config = dict(
    num_hidden_layers=12,
    hidden_size=384,
    n_experts=128,
    experts_per_token=4,
    d_expert=128,
    d_shared_expert=0,
    hidden_act='swiglu',
    moe_layers=[0, 2, 4, 6, 8, 10],
    router_score='softmax',
    normalize_top_k=False,
    routed_scale=5.66,
    balance_loss=0.000443,
    balance_bias=True,
    router_logit_norm=1.5,
    init_std_router=0.0267,
    lr_router=0.000276,
    num_attention_heads=6,
    num_key_value_heads=6,
    head_dim=64,
    vocab_size=35476,
    norm='rmsnorm',
    norm_place='pre',
    norm_eps=1e-05,
    positions='rope',
    rope_theta=2360.0,
    rope_fraction=1.0,
    qk_norm=False,
    attn_scale=0.125,
    tie_word_embeddings=False,
    parallel_block=False,
    init='uniform',
    init_std_qkv=0.0273,
    init_std_o=0.0273,
    init_std_up=0.0273,
    init_std_down=0.0,
    optimizer='muon_variant',
    learning_rate=0.0137,
    weight_decay=0.01,
    lr_head=0.0078,
    max_grad_norm=1.0,
    warmup_steps=200,
    schedule='wsd',
    decay_fraction=0.865,
    decay_shape='linear',
    final_lr_fraction=0.0,
    batch_tokens=131072,
    max_seq_len=1024,
    doc_mask=True,
    train_tokens=1099000000,
    max_steps=8385,
    dataset='wikipedia_en',
)
Below are experts of layer 4 (counted from 0) of a mixture-of-experts language model. Rows are named router (the router's row for the expert), gate (a neuron's input weights, with its number), up (a neuron's input weights, with its number), down (a neuron's output weights, with its number) and show model dimensions 96-191. Each number is 128 + 24 x the weight over its row's rms, rounded and kept within 0 to 255. Numbers have three digits each.
After each expert's rows: a language model's description of what the expert responds to; "comes after" lists some tokens at least twice as common just before its tokens as in all text. This comes from a sample of Wikipedia text that the model never trained on. Tokens count by the router's weight.

# expert 0
router:147113137136166111143157096097134116146130110154137108105142157129119122157129168174176101125112146107110097146139115090083126082131089103072131126170107120155140127107143085099168112134121109134123107144089151123086135138134083122110082106134152165121109133125158146115112122159103118162
gate0:116088103122104121140113102096135120158147107120111137141147135125174103090140160116119141173120153130116153092102133165140163114125130138165163142136110154123127141115137119159170134100120121135141157090134117132088088138143092116100160157174139138137161101099164171163098122116116111128
up0:110152134100118113114142145154101141122143150123135151085114158176074135121095140100136112093151115144118127153119144122151139082150095173082127114121123090165126158145135145069079139130122110117121105173136150152109166150109128174148100119101111116108098147122096098101139152120129160162
down0:107125111117170127151141128149115111127168132130148106133131130118134136096125110116146125138115097138104138124104131141112108079145119073111172149119074135176106076106124138117138153125186116135114130112160119083153151151126121104120099172122097138129102125119150101092138149103170165118
gate1:118115174153144158132086139133179120148121143128156126123131128134106189130145124092155134152126106150099129135143140122161066108107149170087118147137094107117123134108125150116139171115144096088121099129126118145132084134181119100129124097107150126087150140142084119124112128155160122137
up1:090107084128124136086115140155084126112118153148171104110111127142117138139155114116127113122128126147144130156080110103154132115107142128141070131132098109142112164138124146149146160134091128127159103135142126099149115165189161150134140100099159093082159138127113163154150184112122147102
down1:173085134142097131149138128118141135126141127153129137071103147134130103107180099132153121141105091090174101091110134078099152114128096111098082151118144117188119088143152105106151109120118093147137069163142136114132141142113140148158111119135104108095114118098112151123109145135133163097
gate2:160127109185137128136111119119128133126135091110139171066111110101122098146138076126113107119118130136102116132153125095153117142117166147082102107142155133111097153107120145119186156107102130099116169109106150116161099127115141148109125127141125118115123115150152148090128132138100147172
up2:151108140103134086126095132109115085125145114134127136133123142146129090118114111140116105077139102138107143118118154152069124145102142109120129155133123158145117123158167105147148104141118127104116115107169101125104118157118154083161128121127157107099123138105104142148162136116118084171
down2:094158145174174139105094093128106124125114137170145113157138149157124086099127176123118101105115108091097147151090144045163156111137137091130129093103095128133148107096134118156133130087119114066138123119128135134143135136140166162064123139162130109140135098112098092132141129114113124111
Bare space tokens before numbers in infoboxes, coordinates and dates (FIPS code: 37, On 31 May), plus digits and "when".
comes after: " |", ":", "N", ";", ",", " /"

# expert 41
router:129143133138093145140105124126152137113103142153104110145135147148141139123113096091169101099119153104133148147100154154097146114150100105174139150089117085166102141105118125109138146094140179176162133128107130127134131118111141137090116169151076114101130112098122145128143121095128143101
gate0:142128116129144067105123112134120128137147092119135146109112164129083087136152129112094120136142161123125124148127127093124165131133127133146167115142098170117080102118155136146111114131137096151109125151136159134122121097109122106131139128140139116116162108139139056151112182158131120109
up0:140123144122099142143134155103177148109136141127110124169165092179146163088113114105137140118185155140121121073115118119092114131084135109125104176133136087126151121094142149149149151146116117118138143103110115155140135164141135151147118151113126161122131104110132173091136123110091119144
down0:091112140124116152098078118086157121124106110126070115137088131138110139134127170130112168128114117127120120092132144130122119117085135183122102132147133139111166183150144131127112105098105152137128132107126105096108181099105103141100144133104075092127115145139103109094139109155108133138
gate1:133132123114119159111153119093138124188166093153139137081122134116112124149154124112139125113175141110129091085100109099144112119112115153150163085133140124143140087152114149096128134147122155125118117134114169130138138141078157126130105110183131132126122114127119055122097113110110150142
up1:153117133160144104174075112121121126125095157105137114110115115146160133147168115119133183145105132104169134166130105167153163158135118082121092168107110136157116150103152104161143131103110080096125114127145108105126088112149074138101144168103124135138135156131125173112146154143145118095
down1:098116083099159119122141090149079135100137143093145120156081116120169130162138132100113132128139120102097131123130108128108168169144121144099113126140095124110131119150111103092173122119106127139129150129151114117087140158138153106152121128129125127092100145123143150112166114158124153125
gate2:130137115155145141102137170138137103105116100148126133090106124160063139151154123128207119103165128124143114149100179126092133103127120096155157103132142144125103171123111123123093092108157140154150135101139126099117141131143102164107116133139112113125108150176088130159157123095131112115
up2:158139126142114103096128172122164112111103121105170117096127114150088109134168133125141136151152136123110108122084147125092141084128120082125171138132142124133128177121116101129103135121134092142144172127162125126159081115074122181083120118119125129132100119178107128155108169144116090132
down2:152133106170119119173112144137103154104096155120111145130119201154084153103119160132185165146070136109120154143098187121145196089138127128100106124117134131147154162116086084165126116133132153099094108103102149120118112130148110084104153115152101075096149128111107107128156144115123108135
Single letters, digits and short pieces in tables and lists, often after a pipe or slash, e.g. "N/a", "0 |", "(o.g.)".
comes after: " (", " |", " \"", "/", " ", "("

# expert 1
router:129122129125126135155138166084167149144111124142107131096076111129099128126118090145113167117162163140132125125118119155136135157120102084129133110127133148130140118143112135122124144076112128133114139119139170111090098103095118141150124151158125144077096102104121109102158133094132127158
gate0:130129125150167168123141148116127138183145130127153098126147139150116129118122115119128136131101117109117127150141125137121107140112145143136165132108107109135146100091125149144175105114141077105129125107079160157163113158145145135133125190128109100087125109099130151119121059094115122159
up0:137101136137095146131123181127135159187136117146137126131154157124153155092090094117091123173107106096146121144118096122149129137168158143166162131149090101120143124135110120137155145123139089117129149172095125156173146168099128138132125156157147085114130146158144108149100110086085105111
down0:113117131139106148111139136131128142128143122092129143122172160167127164146147157143100158182146115124107088139161132139108094155109120074097107131116058122157160150115131145119080146147135136101138100089120179110102133112110122164173157138133130143142132154088151174138116135182124101143
gate1:111109126141140151114130119129101096113126108105153128122146148136106178155176135148124124162122124096180113130136085121113138114140162085096180106134149140114117198121147128114158138155085114133128129141148170100125126102139150124144156129111181135146150113158137142137151139123094155125
up1:157158135120135092157105141165151133159120146167093122163146095115139142132150159093114122098098124134133132127152145140166153131137106159186101149141113079128116078178178152153091104122150143158152118109100090157104164135151146146118122131125113115111100150123129120116113170117123131096
down1:135140122124119159170148122135124128119080104114124102181140166146135140129107112184144108088117088180132122150162122124145068110152116135133105139108115099144110097086161187090108141160098106117146148172090128119131066079144162170113123146134115126142119165153109103183132152129145145142
gate2:122130130126136118142174127079092118109125103120095132135120147086161132096180085061130109096130119149157118154149099126140149151151131122136109102093162109149115108123153164136113131092111168155159156159143149169120151135128106125154111137138107093117146153163101110172135112101120137114
up2:099136128129109119143113150129172127165141140139152124143124120156132149119140154156104143114153106119132146178144146112126101114143094144097126084132113164187121124136125127087166142141148130118143112165133117101098103141110114095135136137110144150110145114132099139115130117085144121171
down2:149163160164131119077117148105117144186149108128121154097157144117123094100135112111120083109133104148107133117145113097147150113137107147126130121176155122115102077136141125079168118121126145108123095138112126118195146156091088154109159116140107120117144136143127136112097104099133152145
Nouns for military units, crews and family ties after the or his, such as crew, battalion, wife, board, plus capital-letter word pieces.
comes after: " the", " his", " of", "s", " and", " in"

# expert 52
router:163114118139108113080160153131115107083144100162155090163162098102102164122125085112078127115146145103156137143160117131098108147119133145144172135183126108086139129101172114111085090125123130126129160148151115114079162093087129133164164139112157148135138104106114146106166118133087153122
gate0:150081172135085131115129174142106126114146109126160080126100115112142123137161110112144119140115145115134121148096141112135081146111133158103166149099149190159173171147074098063133117141124145120145166130092088106140113156111152139133112141139153158153172161128104132099129157105149131131
up0:127105140162135113119114081162153105172145139140150122134122092111144148102143124132129168125120110157171131140136122148131121100121148138143089124132136144166101111095146136135136124145149174139095101106133101093086141160135123100131169151102082118102107178093135122136134115121140125095
down0:109126114109141144123094125142115101097128122131105122149175088107175093146106125130134118172106156136068118101113110137120133132131097111182160160139083145136133150129107090131147149150124099139130149071131126136128164097110123144145068114098107152147149150110159124149124173055118140135
gate1:082072124142149157138084130162118152066117084145100126118097152120121135121172142160176133119171158086108136128149119104108105125131119129086118127173132165150109139122092159134152138124125114158130112100130097136106143167131140087108167110092114155118175156124133120145140132146110147133
up1:175137158122111109097128131102147123168133190127193118118159126138122135124103131148102120109112130156177112097123108132192146126135115140151097157122084100105127146154139111149148110120111142122095140167114141095114153143116136080141117162149144150129100128121146112083130131148136113140
down1:129138184111134170104117157144134134125189137103172125096124103141132137140130114129128168143096103117112101119153113145145120128141069126163144107145130099118143156146126131133144149148089139111083131153157091149123127116129141120135135139118118166101094095103150141154148169171137130152
gate2:100149148155174089107113118126154123136121100141198142144087084178146131189126116106137112140121118113146131098117108132166115160157087082108146110161153122142125128129190119108117130062131155120098086153122145097140142126120083087073127121134117140159161154109106131118102108105121193082
up2:090140125128125120093143142124133117102158132137098156150131128118140109119096152116108129169123116094110086182162137136128108087109187108079130148106089114146142123093139159135121135178152128105081127139144113199129146098130115159153166103141144125113133153127159115127105157162159077160
down2:147159099112130150141152109090133089160144111100120124144128138161121110185135153111111164102132152101099135206117110139190157150113129148153101127091097120087103083119138104113131153112125106135127110125090072166140108166113119099150114122113135176125124109135113176104164177116140136169
Last digit of years and numbers (195-9, 201-4) and final syllables of personal names, like -on, -et.
comes after: "0", "1", "2", "9", "7", "8"

# expert 15
router:129156177106100130122136096181105111166165110154114100131152147161128094140133149121147134111091115147120096087113127144167129171179121182149102142142154148112125114157128127111142127147144144151106138106143120132174126094128158169128151170159145139129128146118116142088108146149161148121
gate0:110104129174120139128102118147142151155095123127091112096090090104156116148147096120193144130108094155144122107138130135106113134148107117145127101138124149151095139095094135137129148084131135128138093127162151157148131146141092150116087126126106145104142151126129160147127126106124116148
up0:171155124132151111099109155138121090144110104157123149104115146140142119129123141149118125148141087107083166109146150153085120134118150136143155103152144126112116126148112169136117093123080121077133162120160091168138107134132182145126112139164092079144142103119136097139159131142125159150
down0:131135102145080172107129114104090137164142103132133116109112132116108122090147115134124124132103112149149127120095129144176129144123143086106148099126132139102113145154112130134116116061116098134141141165129160153138179112118122146120107101110119077095099136112099138139160126157139122108
gate1:120116094151122153152097152134129149146102144114112112157082130126133112101129105132107156159165157150168154141157144149129109134128160143144105148124162134127118169150169114188091160144108133140147108085128116134138168068121169120153127093140174141170078128096119119094092136156148096139
up1:156149196104088086151094097119132142168103149106137142103144131082135137127130122161116122134142108153147098122106114130089148146111118081128161068123091145118149099094093125126132110123153103111133136106113152130105147173124063107158139095148143072113127162109075149131144116121172139092
down1:120139130162106102097167106128115123134147124087116128142158112111124132119131124148111107117159143149151113161133162122105128166124112127132119072141150120092109167142090102110127119118109149083116088158092120134118104095110102154129144096127125136152126108135120132106181140115068157113
gate2:066158140134096084116113137153175133141136162129147133141106137120178161109153107111167116115127118140180138122110102122105143117129146051156088145123143116145096091081142129123078115144171106121097081182116109152101148127159156120132085115114121136120088134088140103134103105185122114155
up2:105136121085115115184096119130130111121116172118153080148095135144109167143125149128096150098138144158156126127138146130116151093176159105163113141194121102137113111107186177158103171128131063114122092113111124150143150185132162109112099131129171120107082126113106134119163103140144081112
down2:096138148123099116111103119103132151089120107077115105122078150116125126130135087115135134108130123185158140123169129135105161103126122121170113129113094141136161127104109157103147159118155120150138105131142136160147162182079116122146132132139124119151145102113106148142116138152106139122
Pipes and line breaks that open table rows, especially the empty party-colour cell in election results before Conservative or Scattering; also dashes.
comes after: " ", "\n", "0", "1", "|---|---|---|---|", "3"

# expert 40
router:120125119153093082177157154133165139089134134153104155150123109154141107108132116125131153110110158104157115130140106127158125137131151103091150168135131144150111101104124108172090100090106149138110106123106142149145111136139138120150155164112123118108130076091156117071114132152135073127
gate0:095112128153128184124102082105145123147105135142119135124170140127116157150123136114114145109131154131121154152133141147126154147114106137189151147118126118123130128141142126135145100142113131140142122156146117184115124097104121125161129085124140143117138164114151133129109092099139141126
up0:145127122120153080126148138154109134158177130127126116144124088159160068144110119141113130167136117124132137125144155100133132085168142134117115110103078126134130141090115130125104141130123120100137158109108117089144134205150150130106095165153117123133123123143099116124136161157124142131
down0:127160100141133143120131155087118115093134161153111119118071148150160122119135150106144156132124146107130145108140122126110099065108131110133127133136106147114148134095104128088137075150135129104133162089130101092117129130144117157106121133094119123139096180141088124099144141127134136128
gate1:100086119142117156115098094143110122141104139104122119143106105134145092154124148131126147118152117121105137145143169141116109139166189120136091156082108127137142155133096117129200186159103151089116097114132129106187139102112112158106132130114119096132114148088160109132157101122161160136
up1:142135150116111125161171129138129127141187150110128083104155137186140154121149138120157124129105144137151138111142116116108092106092116127126156105158108151104082114140136107107114098107157095151131141110111111153073138169131147103130144105151109140118169097123133119126118165135120146141
down1:133157124182145177101099113148111133123141111122124110127142134119106104076156095112144153135178101099125070143150149120081083106147133179171148144162105118139144098104131122141156071088153125136119130116109101131146147117178121108148158146115128168151109118126125115135109142153122125139
gate2:121121110101130122129109172123142159090140073147115106095119123120150118109146101120135169104121111124116172133106129175116100142096151115149088126091120112112147110123130146116181101109126133094109139143140128141128127099095153150102142110142103129136129143151147139134176113184140139130
up2:119154115155113113123118095124122117124148140127133103149130148170125129125139144124122107137107132115126073110110127105159142154170141138145113143086103120116139133121115121125107131106116107169140115159141100089149114127137132160082116109056159134116124114136125128102140136106140094107
down2:134119115136152125132106100160148118149132128139148115142126186152074110120134135183161115159136141158137135126151161093106121136165147072086146146111112106103190135117139186141159114151142121151107132085124090146132129167108131114096136145066162081133148175071112179112137159144110163144
Field names and initials in infobox-style "- Label:" lines, such as Born, Spouse, Clade, Species, Periods, Key people.
comes after: "-", "°", "\n", " (", "(", " •"

# expert 2
router:106159102131081126125110170145143147111149133104136128139121098158165096110112151145108094127130129099142141125106149092133085169147113176145145103122110175092155133132185130130132090158125116121152137161101146165160110126081128076170151125096140148109151128152117112135147148110117141143
gate0:077112161133097103133113134182124098158120132174161105131162114108159156145102188130152163112097118151145111119146101153157107132138066132115116123095128109124122147114105163114110101121175112132118110104092097101125144143119135124141181125144122138115119108120098118127124169126095128156
up0:158122114141121107113174148140144123138158141101127188120148128121134135094118102127111114140148142095111130140167156133136069124094146159139158150149108100131124128134128120173169128146104092151108110102139126106147161059071150141116134115116114138144115126162164161136085101133125127150
down0:098132169079127172163121150156152130101117120114162167125113092164148117120167098168136117151122121163079121121111140123125148104085152120078139119115088101124161121125142149132124102118102151137116114154134122143165108106138118124181114089124121142111128080134113138173109124162131111162
gate1:141118118140108097139125128123165096102120107086161120085156126137132083140144073127094142167122118155130097144133125122137151155111098141127115113132150116146112104134135104101139119135124148121128145129139164139104164121099123108107063114071136104111154115065114143124128155109116164163
up1:124136114150144115096143141113127096114145174132134098125094144111161180147119129127077119159138166144125123099143098123108065120154120096152113125172111098093141131149095141128100077074136131112094099109139155179138156121151143150113145127185104180118125135144146075084148139118156137118
down1:151127123095176155135137183134091164128098122125119133072132082130147101145088145192126088131156101101120108123132163113101117130197087163095168084113147143116128116115166130140139132151146139102116058129142156147120116084159135134132091147116139097158137177149101170110146132117132152123
gate2:133132116114119102111124119157104129150133118153145125128100098131131116176112137159098122112122153181148090097116138158110097097153142097117115156138110123114133106124114143117175128126129113124123107117168145068124140121143148134141093087149111093137099129096109161118121121123140148133
up2:101107164140149146110160107122113144150165086139154109111145123139131152122155096150128121066116110140114138139126087103140060135097114143148183146150135163123107117091102108094140123138122082135114105129150137084113134111143146143185126096132119100145108167089114158099078138125147128151
down2:147138142110143158139115126136104120157120117186159134160150147199150140144147100128113141104119167153123127153150177102104104114098131134131114134119135116095076139121147120148150133181114098105116111092134170161123109078132166113151118101131120109161116137142147126151133146126147105084
Column bars, colons and dashes in wiki tables and infobox lists, e.g. medal rows "Gold medal – first place |", "- Sport: Athletics", sports stat tables.
comes after: "\n", ")", " place", " Party", "6", "4"

# expert 37
router:117175151133111117136152145150132141137150135137119134116149153126099143102107113080120143087145151122121155131151100107110110178113144115155116143119087094121151122121164128159102134118136127087130115160108101126127120096118110123141135155138137129119144105148138133079094120104148093130
gate0:121154136106093136122095106134082181121142147097136141103124154109137145109098148127129105073106138162121108135081121152114139124114155109134084098137142051098130122145151124102159139118130085127155127168131122134171114119117160115139109146095116114099126110123133137146150145117159131112
up0:158124135162127116111108149097161118130119099178150090136090113186117117120127147123160172133112170126160109121130145129133125162122143158111132115154124175139107123095101131131131114186141174124131121090113164147121156172162137143115118118166130127180115159118105122122123103149122138117
down0:199110124109175152132138132107151149151121100142102179105176136136093098146140151113120179123116114101147097163123123069137135119132157130118130141136129108102076117110127104123167134192147147151120135119135111111119144147141102121129143109166156095124128130132148121144162104140122132147
gate1:186143124154133083161176154131153108129135111105110111104083138117164158150138110107133138091117120146149157126125132148133114127138099156142125145159135125127119106097149114107145086167099094101132170147142148140163135122106127128141128139106129101116145098125121144161100119126094106130
up1:158145130136145072152150140114130098131123130077124109086078151115169159151127097085139113126104102141148179108130140118119114129162115159126132147150145118103134115088156125106154097159088113103132116149108168126132158115081146135115124125125141109148143101141120148147093130121108087118
down1:111074128133166138162131130063125112114172114115140142112137130091135138129172124142144128157124110112139110117123083131167125157110144125096122079147111139098170116119118114138109109097128107123109150109144151153101124105113109147110145134064142132095109112142143158125131103109113123181
gate2:124162146083089105142083100138128101125108151162113115135123135135120153129133149141149128129115194132141157084115119119133121148119098130155128123120132122140127200149148112097137141149136085129113162134120175136165132136105127099098176123166119116159141136105143120140146132111157099144
up2:113115097175129138141116120126094129121174104092103103133118168117161135152101107103104134133155091107106137144102117108111097153123166150163077142135077131131156077145068142114113104100116200156179104124145080125093136137154095170156088144080127133096101132135106131131148104127114157129
down2:132100105134117161138141089125092130154127097134095123122124145105098113129130095080104124106103153117144164126163119129075148139194153127150103113122138146137126109107127133124100166120118138137137097109134121111140139132131127182159128131103100124117121163120121088114094105111133125134
Infobox and table fields such as Preceded, Succeeded and Type, units like ft, lb and km², coordinate byte junk, and position codes like GK or FW.
comes after: "-", " |", "|", " (", "″", "°"

# expert 7
router:158098135132123091141095131107137129147170095127158156174142127142097142111149100104091096183171140169137144084127120089159112173160134108139141141138103158129119107109094132094101132137105147113120144153127116114124141166108120112124125157150130114133095164121108168153113146165093111117
gate0:120076156098095122135125151098119127119107126105107142149163143107133143135093123130177111160103117142146173104153156111178155177108122147123150122140131116077099093174104122120116118135143125106150131134150126103098153105135146154108104126111122140119121116131133150135126100143103134122
up0:106155112139116114106097065157131121166131105168122133097117114142133097109188135142118123115110111107114086134086128143090095098116124116112119107146134150145119164074148102139133153099154153130082099163140168147177120150133126117102104108165110115142141122125150101133106164111101114129
down0:100145087178133108124129138137151142126130172111129125096128118138140140138106154121108082156121109161163136111155114176076141133122158137145094152156168136091120112157109116126109117166159126176130184104132128124156135118118152108123097100138130102166116121151127146122142117104131113097
gate1:123110120084097107101168124108127120131163144110066082135152129139161097137109156153122136106123123100120134117157160107120136131168117147157099187169125181083124146142091118131115146121152138117134161107135116146124113110139135157152104160130117117129174104081105112125169171162097086123
up1:146060099128061100158146117185117143098121152089110143138130120106134163164130140158107137129093125142130144132114108103149134146136126149120142130114104149099127143128110130099117178095136117148105129139128130121068130121138166122135124134151109117170127103098130117123147148106116095132
down1:099157106149150130145143119128126120142139148142132115108130130123104092161131124106101185143145126114081119123109123175147118106121127132116131138129159105115107132159068158108153142145104142136166141117076113181120142168151146164151155108164108076111185126147102136131147142160117140156
gate2:135109123141101134108137131110160121134141125124105129157119112139140141157095181129137136108120140153124161129108131100149122113117112135131125137102118150114156134124133129101158176118140095082089125162142142124111141124204169120125107129114142121091110101143115106140137137102116069161
up2:087099146103138152126104139109107092082128120098137187111170161138100146088157094120115134114105126143121092143132179144146121136139124153100124107108137103117108102143098150166096138140073151169163137119094117097126140134113104137143132088135096123144147144099149130073127123185108168100
down2:120082174152122141122139134145173131154156182121131085119140124113125153132109112109139143144071137119125109128135131143133163134117087096152099101150151146149083139126114126111137156144125110119165156123140138103134148142137089167074141134165126121140115128151136130110106125128130102136
Line breaks right after wiki section headings such as ==History== or ==See also==, plus the === heading markers and breaks before tables.
comes after: "==", ".", " ==", "===", "\n", " ==="

# expert 57
router:155135093108115112077110151122118136143111134156145123134095079163122111109099106128117152153107126133127120162124150133122112127129133139125142109148160090104157152108160117116150090114143100121151149118115091090158117120125134137180155154139129162159077127145104138124163126107088146156
gate0:100091157117131145126151105118088119130154127129125131097159124128121114100135103153163099091108133149113149113093150162096114111095119162144122109137102137135106126116116133125127124119130145148111123157102153116177186142134150142175175129141149085136123158111077146137156139161131161142
up0:122072143140156149146117146134117150123133151153141129137181122121138118135081131065107113123102148151115089143131097139134151127094135171110087144145121185106112104102128109172136133157151130128107100117108101111150154123144144158090179173163098082165161140143123137132102132145138171138
down0:104128127113140122161143136100139171141109100129167128136166100121110131074078132097159139135101104185104102101144132138127125121120136149141118128116088149129112161119140113156084118131135163152096109114120127135110105081131129153120098103188117130087122151115168134105113111136155115113
gate1:133110155111115073124101168177139098095107134137139129109144146122154139145116104093171165149132096140131149096116164159112106129094102136134162104133135150091108114099125138137144129135122108145147091135134120189119141118153104107147119108142120146115202121131127107179105154127121097137
up1:158126101109180134116118174126157136112165118151153080068150115143114110148162130174118142139134129121118153130136135098165124104070133112112124137108138143111076131142111165083132156106121090122105137146131138123094101111139134116118150141126110110150127124121107078135119119160173172098
down1:141219098130104090112130119162125138137149132142147161143105150133172093153086112135161116143140125105136145117131155085154140155103125088148127081140158124102111152129148147126115144108125101127142142117105176122126097153135124102144134139137096137100128093084120130160140124094153124143
gate2:121118185106123149143152103108130174093116139128118118145125134124152153129148129139133115072069112124072100127084160114145107173138093101111136132182120127150125100148135136133106140140147128145104129139114130126135131100084154149138135116117157119144132166155143136108122118165124137115
up2:116132121149201129112112116130110139148116145116142138193111141108142155149118144177107136145139108128131092161145156105151153090160110173119145103143144137133120141143106140154094143121192143078112110082127115115158144108129138147145119131090100157113142156079112122157148126139134100114
down2:137131123120128102144136134116168084147119153125111114054139125180148121126145174106100105129123151095127101114137123109120105089105132131115102151128146128111143098108109155139124189079103122194145164129154123148128166184149116148151181096154102114126130142162159112117128129100136139120
Single digit tokens inside years, dates, scores and statistics, like the 1 in 1913 or digits in table goal figures.
comes after: "9", "1", "8", "2", "3", "7"

# expert 6
router:152163165138134138137147153109150147148086167124169151158117134103124162164150088108145128148138152155118157136108166146079149120090108121142183096144121112153116135140112168143096153111159176131118160124157109090157147106107136170153171119105154104098146138119153155159158165145149159142
gate0:101136092145152156097142101075104145092116119146125125113123112140119123130113139127161166110121117104107160116097124121136114125154102078142128134116115117159140102159113119084149148128091138137172117110125137104153076139127153157118165112139123128101163150167119157109129091091131144094
up0:116107085154147125077131119123125117099137097115139131121128119127143170112122172126122164154086134125119138107129144107102091085152104113138129138125091129172159154128164145114143150175094111107168141112133155094114107104139115154111142111159134138124156117178142139151147109106143116110
down0:112178145106140154136101134104160138118109098151164138182116143130140131127134156150132106123157103161150102121120112091077095131137121158138161115082105156148129136112150126113142117104159151167144182101111110109110142138181172179130133132148135140123129141123112130139205110091092126141
gate1:114114138153143139110144127177097132134171115109108145080135114140119083109110150128112171088140127117105112121170158147110090138062140126095097145119132152123179155114121126123145142150119131120123095116121115091151154137109161101130148067097152144163163187134172179157108122093092169134
up1:122110145149111142144121137158086141132149073100117129086177134136102098108139154117133158104129125123122128122169135093092098148090152113135096123123090148087176147127107107102134145141138144101126090118114137114139145128119170109141134077101139133150135188136157173111128092092126146161
down1:178142159116138085117118139132135126121100130106132208113117101124149123116122123136137169123106154115161139101111164112105102101101087112124174131140122158078126176117120102136106146150167148125113123115134148093118115103183175122099096112124125136146113152115151141165150131084146091177
gate2:144134094137153134164134112110122136089135135112127094119161149138138135077097136165133191101081125127157140136129092097127140124134139103066139150137148119091152121138128151110127124157112122101186159121132080118112134138136087118128151150137150133127169098168089104159132101131138132155
up2:124124144098121114110118155176122115140113111137113151119130132110155149163119092100107091169197131165131101097133154121101105148138129157196101072131129137146079104124108134122134147095133145143124080133122156157128123165136142154127083117109096069126087163093133104103104110111117165084
down2:119145101096134107101160147110118090133116095109157144147122076108109156129133148190113149136135119105131153120079121146094142140125154112120137153077135136117118160173134118156132152134116116115120086143134103094093151138149129099147114106143119124149120110117136102151114119142152177138
Opening quotation marks and "that"/"how" after verbs of saying or naming, such as stated that, reads ", called ".
comes after: " |", ".", " as", " that", ":", ")."

# expert 49
router:102168154119154149120145152130155161111143154129137128141146095156139095125107129090129100095129155133172113127076113078129101123155138151117155100089104149128159146098099092121113073108141086133113098156114130140122089134102127129157136163114132104137124135103128139071121135170108107123
gate0:131074154137099135089137142130149136131170138110136141140110113113170139119144165120113125102134097169119139160158131104094143155153132157139160177114174104135110156165113088116130121127096148114159146114069103076126133124113123135163132138115146131127156149087152136109163124127139136118
up0:124077139146135120095140140118163137106124128099111128111118111143188135140122183131129137119128132147140135158154130077117145134176159155145126195106131107082159150134097093108125120118134136113150121121115101106175160127150136123141119132125137123117152103096186122064155129159132125145
down0:090138147139111142144120118139125147105100165115144161125129146125096193104149105130107122090142124117164155080128135153121126162135086110106107120119138140133088141097147091137140142126155107119126147132118177145125148125137085087120160137119107129149095125120140143108124133140135091107
gate1:142132147133131161149147132139109179084143138137101077149107181160117147144125148156161146108148120146133145128129138147154148130131179130125106129122143151099113121151157115097165114161157132153112151154142118111104128152129128195125147169137127138137157144142132109121144162126139103094
up1:119136150139162151157159134132112132071145154125126079152121150119108129130119138150151121097138156161102111122138102165122105136122133099135114118137127162117114185134159078132170108128129120123099135140151099082089113158121127171124154168154155117117151113135128102128126133087132094088
down1:109140148148080125152092096147170157156104169086142105116139175142142070150112124139088145156126152146133132142117131132145162143161155141130132132084106129156119067144132157102110115112125174092164147140117142151116115157074132111114114122178074058115128109144123155131115129112140146125
gate2:162126096127122119103125091152106090136090157135119153141137102075089130145157099156086138122155124087127100100179127117108117169114095141150128145159090111180138103137117160161132155100152132120150173099128113139162131116112149123113133128128138139181193126130137098112166103115128182145
up2:110101137142134119177105164086139180139158113125088100132116164131174147134103173095152143142117117173111150137102114120141130091152113106129118140091167148079115130107122131088143120144101145136122087154138116127099101148138110136143125141120108125072088098109132135133135139149115081118
down2:183138134121151129096097090124139102111162173118117136112128137147155087183133153127142135157141146133111156130137126119126095160119101129152157156098119118157150101098166131079119092094112186124122085160119132161146154134144155135106105120115103162102095139100093114122104075107140098097
Pipe separators and whitespace padding inside wiki tables, typically after a row number, plus list bullets and dashes in chemical infoboxes.
comes after: "|", "\n", "-", "4", "6", "5"